Experts of a small language model: 6.2M parameters, a shared expert of 64 neurons.
Below are experts of layer 2 (counted from 0) of a mixture-of-experts language model. Rows are named router (the router's row for the expert), down (a neuron's output weights, with its number) and show model dimensions 0-127. Each number is 128 + 32 x the weight over its row's rms, rounded and kept within 0 to 255. Numbers have three digits each.
After each expert's rows: "comes before" lists some tokens at least twice as common just after its tokens as in all text. This comes from a sample of Wikipedia text that the model never trained on. Tokens count by the router's weight.

# expert 15
router:085119148109100162095091119128100087190130100118109159131112145101081061112119159095079145151141092123076194133134104087105145126120123079087085106134132154068141161072112204147182139143164127095088164120147073096109114119083063178139165131096122165137093151107156149110133114135186150180166154120105107174140143092166081162142154145128108118160094190095094131118076093161119163082161
down0:150125159150136154160147143126132109114145138115125101087137151126080154131114134138104139106108203055118159162125142082139114139114109136126147130181147135139129117147107099108126126156132072156095127129112088157168181149108174159130135114121151098091065135068184141081135106138167173086104151101109075132196148124080148162131035106223165144118166071128159156129161152082155231137159
down1:091129103157138126140133108078170149119103125130140189196150133125136089157101154136182107178123133129082172126118110113130122113144114145092127139099140148107115144082136190173217105184124136091187101231198132123120120119130193146120078090148171143137132129147166147082089128131158134157097094132130103123095095145090128131071149130101086107139089168134045165103104065123120130187100
down2:093091139137101106127061045131116156126129142197158165155135112129131117151104188082153134166132120144144132160154091148077135172176144077110128112123120140133136172098128122159192151110130116147152054153110098126097090096155106093139123169127117138133116188197097063051067095077101164145102142145105080139123118103126122112147168133116168069111094091084161183134077150171132140171122
down3:181165112079149077136144184080184136142166114166120105129132111123181105076069165127178101097133162164184162097109188128117139151090141174138115134118140126051169115086146184138124130113122098086117163121130165094171104126119138148162084141151133081118127180132070153100095118072105123136113166108167217096100180101145111127129095138084117138087147187108108106122124075162105097088139
down4:164094143113138138179128142131153124108110165149150091108082127124139180058121117150070122147124161153153133107152128124206160216075172163125162132117137132224115081138115145063186113130130082127140186134050123138089157181127126133164103131108072170113123133097122191099150137161138185149074154095138121125136149103120145140184100112080155144142177141138155131115146136128112136096196
down5:099134161100126100103187106088081196107129084150122103121100116147145127159156161124137124109138135167156060175111161154089118085147106156116124126136136114126146110073119041107097106158128111135127158082140145087114220116097095142090149155124162130133052151118109137094188105174145136098194136203147120131155140204175131102112161128103124163103123129125201121093100157139199120122088
down6:162146134140153117171138118057101112097103143084156127104123123153094106192169153154131136152127123129084123104162149145153115162120124116047141164138086104172139044135165143137144106075126108128137165084126126106132172114111143151104142141140041117124123142131136140097124124112123106106158097111154059127209102124119120118198128139168141090171184190097133097035214122174117118179127
comes before: "|", " |", "%", ")", "00", "6"

# expert 17
router:100141091111087155094145113134128051136160100087075146147106138047141108102094141100110167170130154109091172126122137114091138136093134099084099111151140139036192183098158141157158138137138106064124132105174073115114090134092141171079135165091154167159125141114114176109122103144149125147185122079128110116098165072142113137128112119123072130149105138107115140109141162144075196044183
down0:144149182146096190093084104133127101143102167201105145100114143070171097130175138115133137138091132116088108159138148150142106054117124105139093127148134122137117165149097152159121124106125106117124140113118154107119199180098168103192144099093090197132068198107169147051127151096145068137128135096136108101081113087097117120205129140144156150151150152075124172068102090116109107073152
down1:141137156136118128124134122184082103125144132133159057139152101194135104184115121170111103124158083128131146167128103126102115152078144096137142128171115104108102176075056093231100154087142108103096067076139162113143166176156103106181115165180175168132163119105134149125133017102110138128144119128133110111108080110123131143122139128156145063147127159115060167124095097143122093159098
down2:112086085125157090174144132135159167073157162130171171175135153132173133110091128134141097168150133115082072113124110162165117070088104093150134157113146104110092079124182136147110164153082154053149158151180176131165077086134103117148057129146086082134112107142080105139112125095077115062159086121156173110085139160158150077104117120104149121116140197134138061146136136182145157117094
down3:109159135089094164151126112144151186154136099089125103044104105127100153122157141161105151121116159135079039143121088084149137117124093104150116124122117129148137157076091093135125093197100157137129085138110085097132153134127127156119134129169119130137047121100211126118138169090118167076176116169105151100080132180071135123193153163089126148102072066129157095102130157169116073082106
down4:118064079180129196151104150111097099092110141152096050068129057119132126132168124135088133130115133155182161117118050096175144062113166119135093129116147120148081158116062103136132106140122149121142121102151125126150145093120180130129136148140101133153073136134121174098111107089158179187129152114172110108138116153119140168136108128158037106108089160107100193124102092117115063135196
down5:170129118143129162057082091187128130113146092173129058143116176189106095103169130132149117118115138128095147192137174129146131133105064141093112118169125126106118127116111219145047092148141151123117151124098122142157130120103113120134180067112163097133050151116159151090108103150127113186141153096136157191169104184164110120152138094095069170127066117113106146102106112128144086161080
down6:127094062148159114128104150079160168152116103071083117138132121128090092181184137073145155107086109106160094144146143164147154169137147129153081151133163133106153094126175081082154153106123172073136228111089162131103168044151130095090155143126102140135151106191128141150168126122094114121132174184101214135160136115099116137112084105136122128083097160114189151138138169095140167124136
comes before: "\n", " and", " The", " ", " but", " which"

# expert 10
router:088136100118100159102056102118116073141130091090068186142101166124102088141164149144089164125136103085091175090107104091127165114113112106094081115124120139101148158134086169124137165123161146102070175132150066107182133144079100141094156116115129185123101168126179131102114110149153122152169150099133118170151163042154116205131151128090064152181128162106096156112077095136124147068150
down0:171117110109135177137057123141069103120110178167101099109117172135161076145048130111124050152138094092176100074152044111168113176163140116132141144110133120114133156130144172126124127099137135180148093190169126062153112115124140153057094102113137137114093100120132137160097163124079097106109059163126090126135154108077141131120159081126132084064145144092166112113141086153148168106159
down1:098151200191093120128142106122108095156161147109104126130162062108123129118078114009098165123142118157139106104149115141061200062148133113100086097157136171104133137087122129121159088139150126101098137134093126128135088039117115144122169146134056140100137150099127140185104171155118107169104106105133145124135136109149130224139116145127094100152127114095076140112120128103106189147182
down2:178123150108154121080134122087099173159121130177064092082126154186104115031144203107117144122136149183097120116129115160126142052127098169124106131114146116131141114092095125100124088178098109118170138116100125112080102137159123145108172127123071169155132164097178130119126120185149083167118109018160164164168177145151123141135135179077138156107182091129161143101116109131145147131108
down3:156189144119131120165131133060099214147140088092133075140116115117138132120101097121140095113128159173119183168117147114128149129136176049083136146187128125147093134117123147071172064122167093059124162089103159125107140111132156141199075101131127105132192180124163055121150145159107099175091164106129142174109163109128134139128100095176133159143195157120098129131139150087101146141178
down4:142100121130123134129096182221153087137163170103118128131121163137015112090137144088145139141102157119056103104153127111185092079086103110143133134078120116102145104136123170159132165133120135161105145179133071092147118190141132122132139134106139096146070118135210084093148164133078111054175081179163137098113133099113138112116143113034117129122126137145096145117093116123150112125170
down5:142133224107147202153119102192126181101146098076123107151110153119146147178102125086112126110084110187110129109138124144220119087071117074080099141176112125127131131140160125140169139127152137091164084092127143104128218142113089153128117099087230124152140149174119095160135163138114132123064092209138145115150163165184134106123151137125104139105142133155135129112137132105117138119139
down6:131111126192115186126100176145148105130150124132114154158119131107128187138146109097171088101153136142125157094162137141087160116099109167086144152135140151094154105068124182175132136127113120161132098199090060112170110088130193129067096073145155114132039041135136095113106139066070102119159151160143106118095120126089102146109163134091093111118100122075075133073096108138127156077122
comes before: ",", ".", " and", " in", " of", " ("

# expert 13
router:097132119105072143110103152152145112189132107099121115164120144051078130103138128109101109138125139113077174189100128095134157147106112105069113110109125148066168156072139126164212130126163148133090187097130094156110120120103105146151154109102121176117117193136122105109098117150200142171151150075093110158110170059143107132137148137151101146140111179068114193144090106132100171047168
down0:062142131104168164117127164074172105151187107157134208091139129072126126085077138149151101186132140171076135125124094159079133118115139161133132137144143133123118154122061136149126123170102183087104089112117135129102123188142114074168145123130092140113129116100071163090110046130163143020136180087109132089104105063132124106148151137122135155091143155110080110153172121162153102142157
down1:114149181136098164100091133125160119144111137094124130106124132074121171125160171102106145091136131083046156148121121143103125145115083116114118136215074143139160158118150149128111088104122122107137156155153162152135131147140128167086112245104135129145104131205093219069099158171113111129085149115125148132120151068083114103152190143075152111129131151113051151125104066121149098156110
down2:164133120121104146118166107127100123118115087136128163167121196139097157069117151124126147089155109100190151175105150142141121144157121154072130103083110138167144184118136115123158073149093148142143091158127070111125157183131217151124136169144151152161157115165053172084173102119160179072132094141114062137168106188110127112058142119072172137166155180144098078129146127130108125113074
down3:134087112166120129159145126159142128072110118123181077159118185149139150129218132103117107099155103105136153089089161106136124143148141106150135119098166141151141149100142162189181093178124083140096096122099108130173135151128146129134127169118104161112089091168124173076141081153194216099023163094127083125083091112124130179133074134096107127138153141181104132142117115186112171149088
down4:075108141209115169135147164128127103097110111145110060145102141158099097120126093106162155108129061112216192118083106097115103055076087160130118140107104121110140127136067080044122118124135087115150093128062124173129143149148134156136140181104104118129144172159111179139176134155102068121115114086131136121141149075142130124150097101145094133131113104179069202148156124113119131086151
down5:042133084155103162081026125141178099105125138129107108139108117152130121104193143168083145157116092072095128133109140140170139127054098120150105135162139132155112135142059076084139136200145101088091165113142178111142165170132084106147139102106122179136089140094155098157146167186139140136107142112139123139072149114153119129136101109059076162120136167113094182122129085139141074088138
down6:105063130096102134118169187136075126136114108070165144131138118087201124136121164187103128097140117107089135128104172114100145164128153125103142119074109132189151156134095088184189187144126074089111189131069085105102154146085040110127113130157106119119165129074064159100186112128129156093089158114124098138120146096122119091139083112132175149126174127135150103187103131159111152168101
comes before: "\n", "==", "The", "|", "===", "In"

# expert 1
router:082104127112107151080110123136116096164131097088086151143108134067053062091111144120109148091134116120093217138124097090125160113141146094045109106121160171082147136099086175103169140144157130110090181119123064120123100110095091140135139134104123178126132137129158158091130109143222113178171148089121117160116154077142097144108186121097078150131087162082103090116083125164116138078151
down0:139140140177131126145183165133166164114060120105141097113129178131138137090132145117121111145135154081053112139123204126136113159130161116105168148151093117065164101120099141114114140093133134238162137123147145099163125153145078115136159103070099168130172145110118133096109086110115182145144171078115184158038140064168123167170157103153090128071157141102133110090128147190139114104149
down1:169126130125107119152115139099202192130114082126141148115125017112139136133132226119140100165155095117106126122147179137090113166107114162087129130199133131129134123132139075120120163104095108075106135177195107147124079105140137176135145076129156079110152131169096171144149138145128138064147158111097167110040147180104154118126154132085137155153183131154086108098106135149074146101117
down2:164082098144076110139116135149140159120162182114122101147135137131090151112146156121131084114083081124142138111130136113171177133120080119142127114138114157153177152108179194029097159116095121086096084094153127179160153040150199131140069093129143150135110118077073071146117062095092093165048148134096136106128105123123153115157179134106152163146198127138098156128104129129130159135152
down3:073174171141086084126089116065117068118107178131105147131104104095095133166071109155129118174144096163191159082094131132126126073117144161155086101131153132149127130129143082115136095099137135094127162108150091174124108117095195128151080113151145107118149126153077112168119159044144074148088127200173084132158098165148107071100102172148174122163116122108191182140097124115126154167159
down4:098118115144103127113070081159115081085149131121094134125117142175158133126089123151132133050120080152147073089088066149110129020152116147170093116030151117123124128176136069115120117080137132103131109094131165096121186130132155121149066088167199130129121136142091093181101139100086097123093092181146092140139104136125146092101133123137176095139090133148087142124142158155159108149187
down5:098142151193141096122144163104136167150066117113128165063116032130144105169193170102089128110156109133119072167131205106122143155169152097150170151142023140095105116110156028138143171153121126141154101152138078115102145154138106145168123144112142192134190146117162135073125105099071145140145137139102102127122130078133121138154118169119079115093127123104136115108109102152090153125143
down6:137114114153117143151225163143165190093154162137125111104106135166099142147105110183100101126144219082128137160108161130102141114149076182192122133110105149132112148120166107120081137123132164161135084120103122137117143152146130084118082135107171120117147174059123115158082091100134172101176097146106093143172142098098146111150205091158083097124174154164133166155120093128119032119173
comes before: "\n", " The", " He", " In", " It", "5"

# expert 4
router:061116092129135149106119116123105133151136112084061178149109114055088116112094123096116134090138148100117164112131150097123172089121139097066100122119161146058152161136085159107110191132161126154082182129142095104151094179084121110173139104109153175118142155074143142112126075109141103164151139060131069181064141083131109180106171139126122156127092120088065138102061124146096118129184
down0:060168170155129074149130143136118138107099152170131105101109120082111100119121074108114108065123114169107183084134140081108160118097128211130142111127115141203145183125134169123052105126105116130124115124059124162054165132133198132163143135165050096130152075131168112101082100139094124141141129127109082125116133094138095102095106148152086131190113052117153117147137096119153113120075
down1:114123176181144127119122141135146135127098129129114097130132064148128084099132150113170130158143138151166187126105062171130146187104113178138134119093143125182148096088085103073154099104119082088100127126107181069100096153132118179177090101076064141119068131127174153118113137168168166129152115165128114146122117102161150133179104156109134087198169130151166083087166073120131048079098
down2:092100144138138100072119126103144115116126138116090102095124171148110133156059112053138104134146137122113167129140156119163140013108084131069094127105151123121098139114119161140058134096139126121172182145095109101149151138098119142102134062104168128152103117152106172097140185135100132064069065118148151160177146100067133126164112071085145148166094191129118145131076133094114098177087
down3:158137117192117074206143115112156139146123115174101125084158112135200142162087107107118130174112109059101126088137181079152114111165089133134124137095116122119118128130204157144057101162123164136129116100168156141131122091110153109081147117100161125105163137135122166129143125176097102060152080084153135112162120174114131074139057077091179164096064147091104169125147161145129176165156
down4:094142106126142156143077118096097094099119147177088161138128136175136151146126133189119090091124095129119082130108124095073119158175194167116134147082141133179129139174116073167100116147122133142129152158044071057098142098095097099078153150144126090096156061125107123127087135156148107123157186113111099151118101098069118159079154123155081122118144037140193101084111158128166124101122
down5:176104145129105163137118131098118114147142144103099108140154142123140109142165139089164111105128179103125182000132150138031145146092072062123108136214159136088163143121133118114170131157133111097160220122195154084139162148117095128137148102104088172141177151128061106149154178119152127152146145112151119131159155141161104174147137123110123126115100180116098127109097170148133161096107
down6:212079146133177090151100138130134174096160113131114070137138116202151111154166112087138139109138145119120146126100103156137129115080158043110146130072129125146139148085139117132192094085135084090158166096101127088142159156147123149124145201126117162144103167152097179178152111163161129109141183083131103128132158155080132169124076100081132182215186096143133183129162135102134107127128
comes before: " the", " ", " a", " re", " other", " his"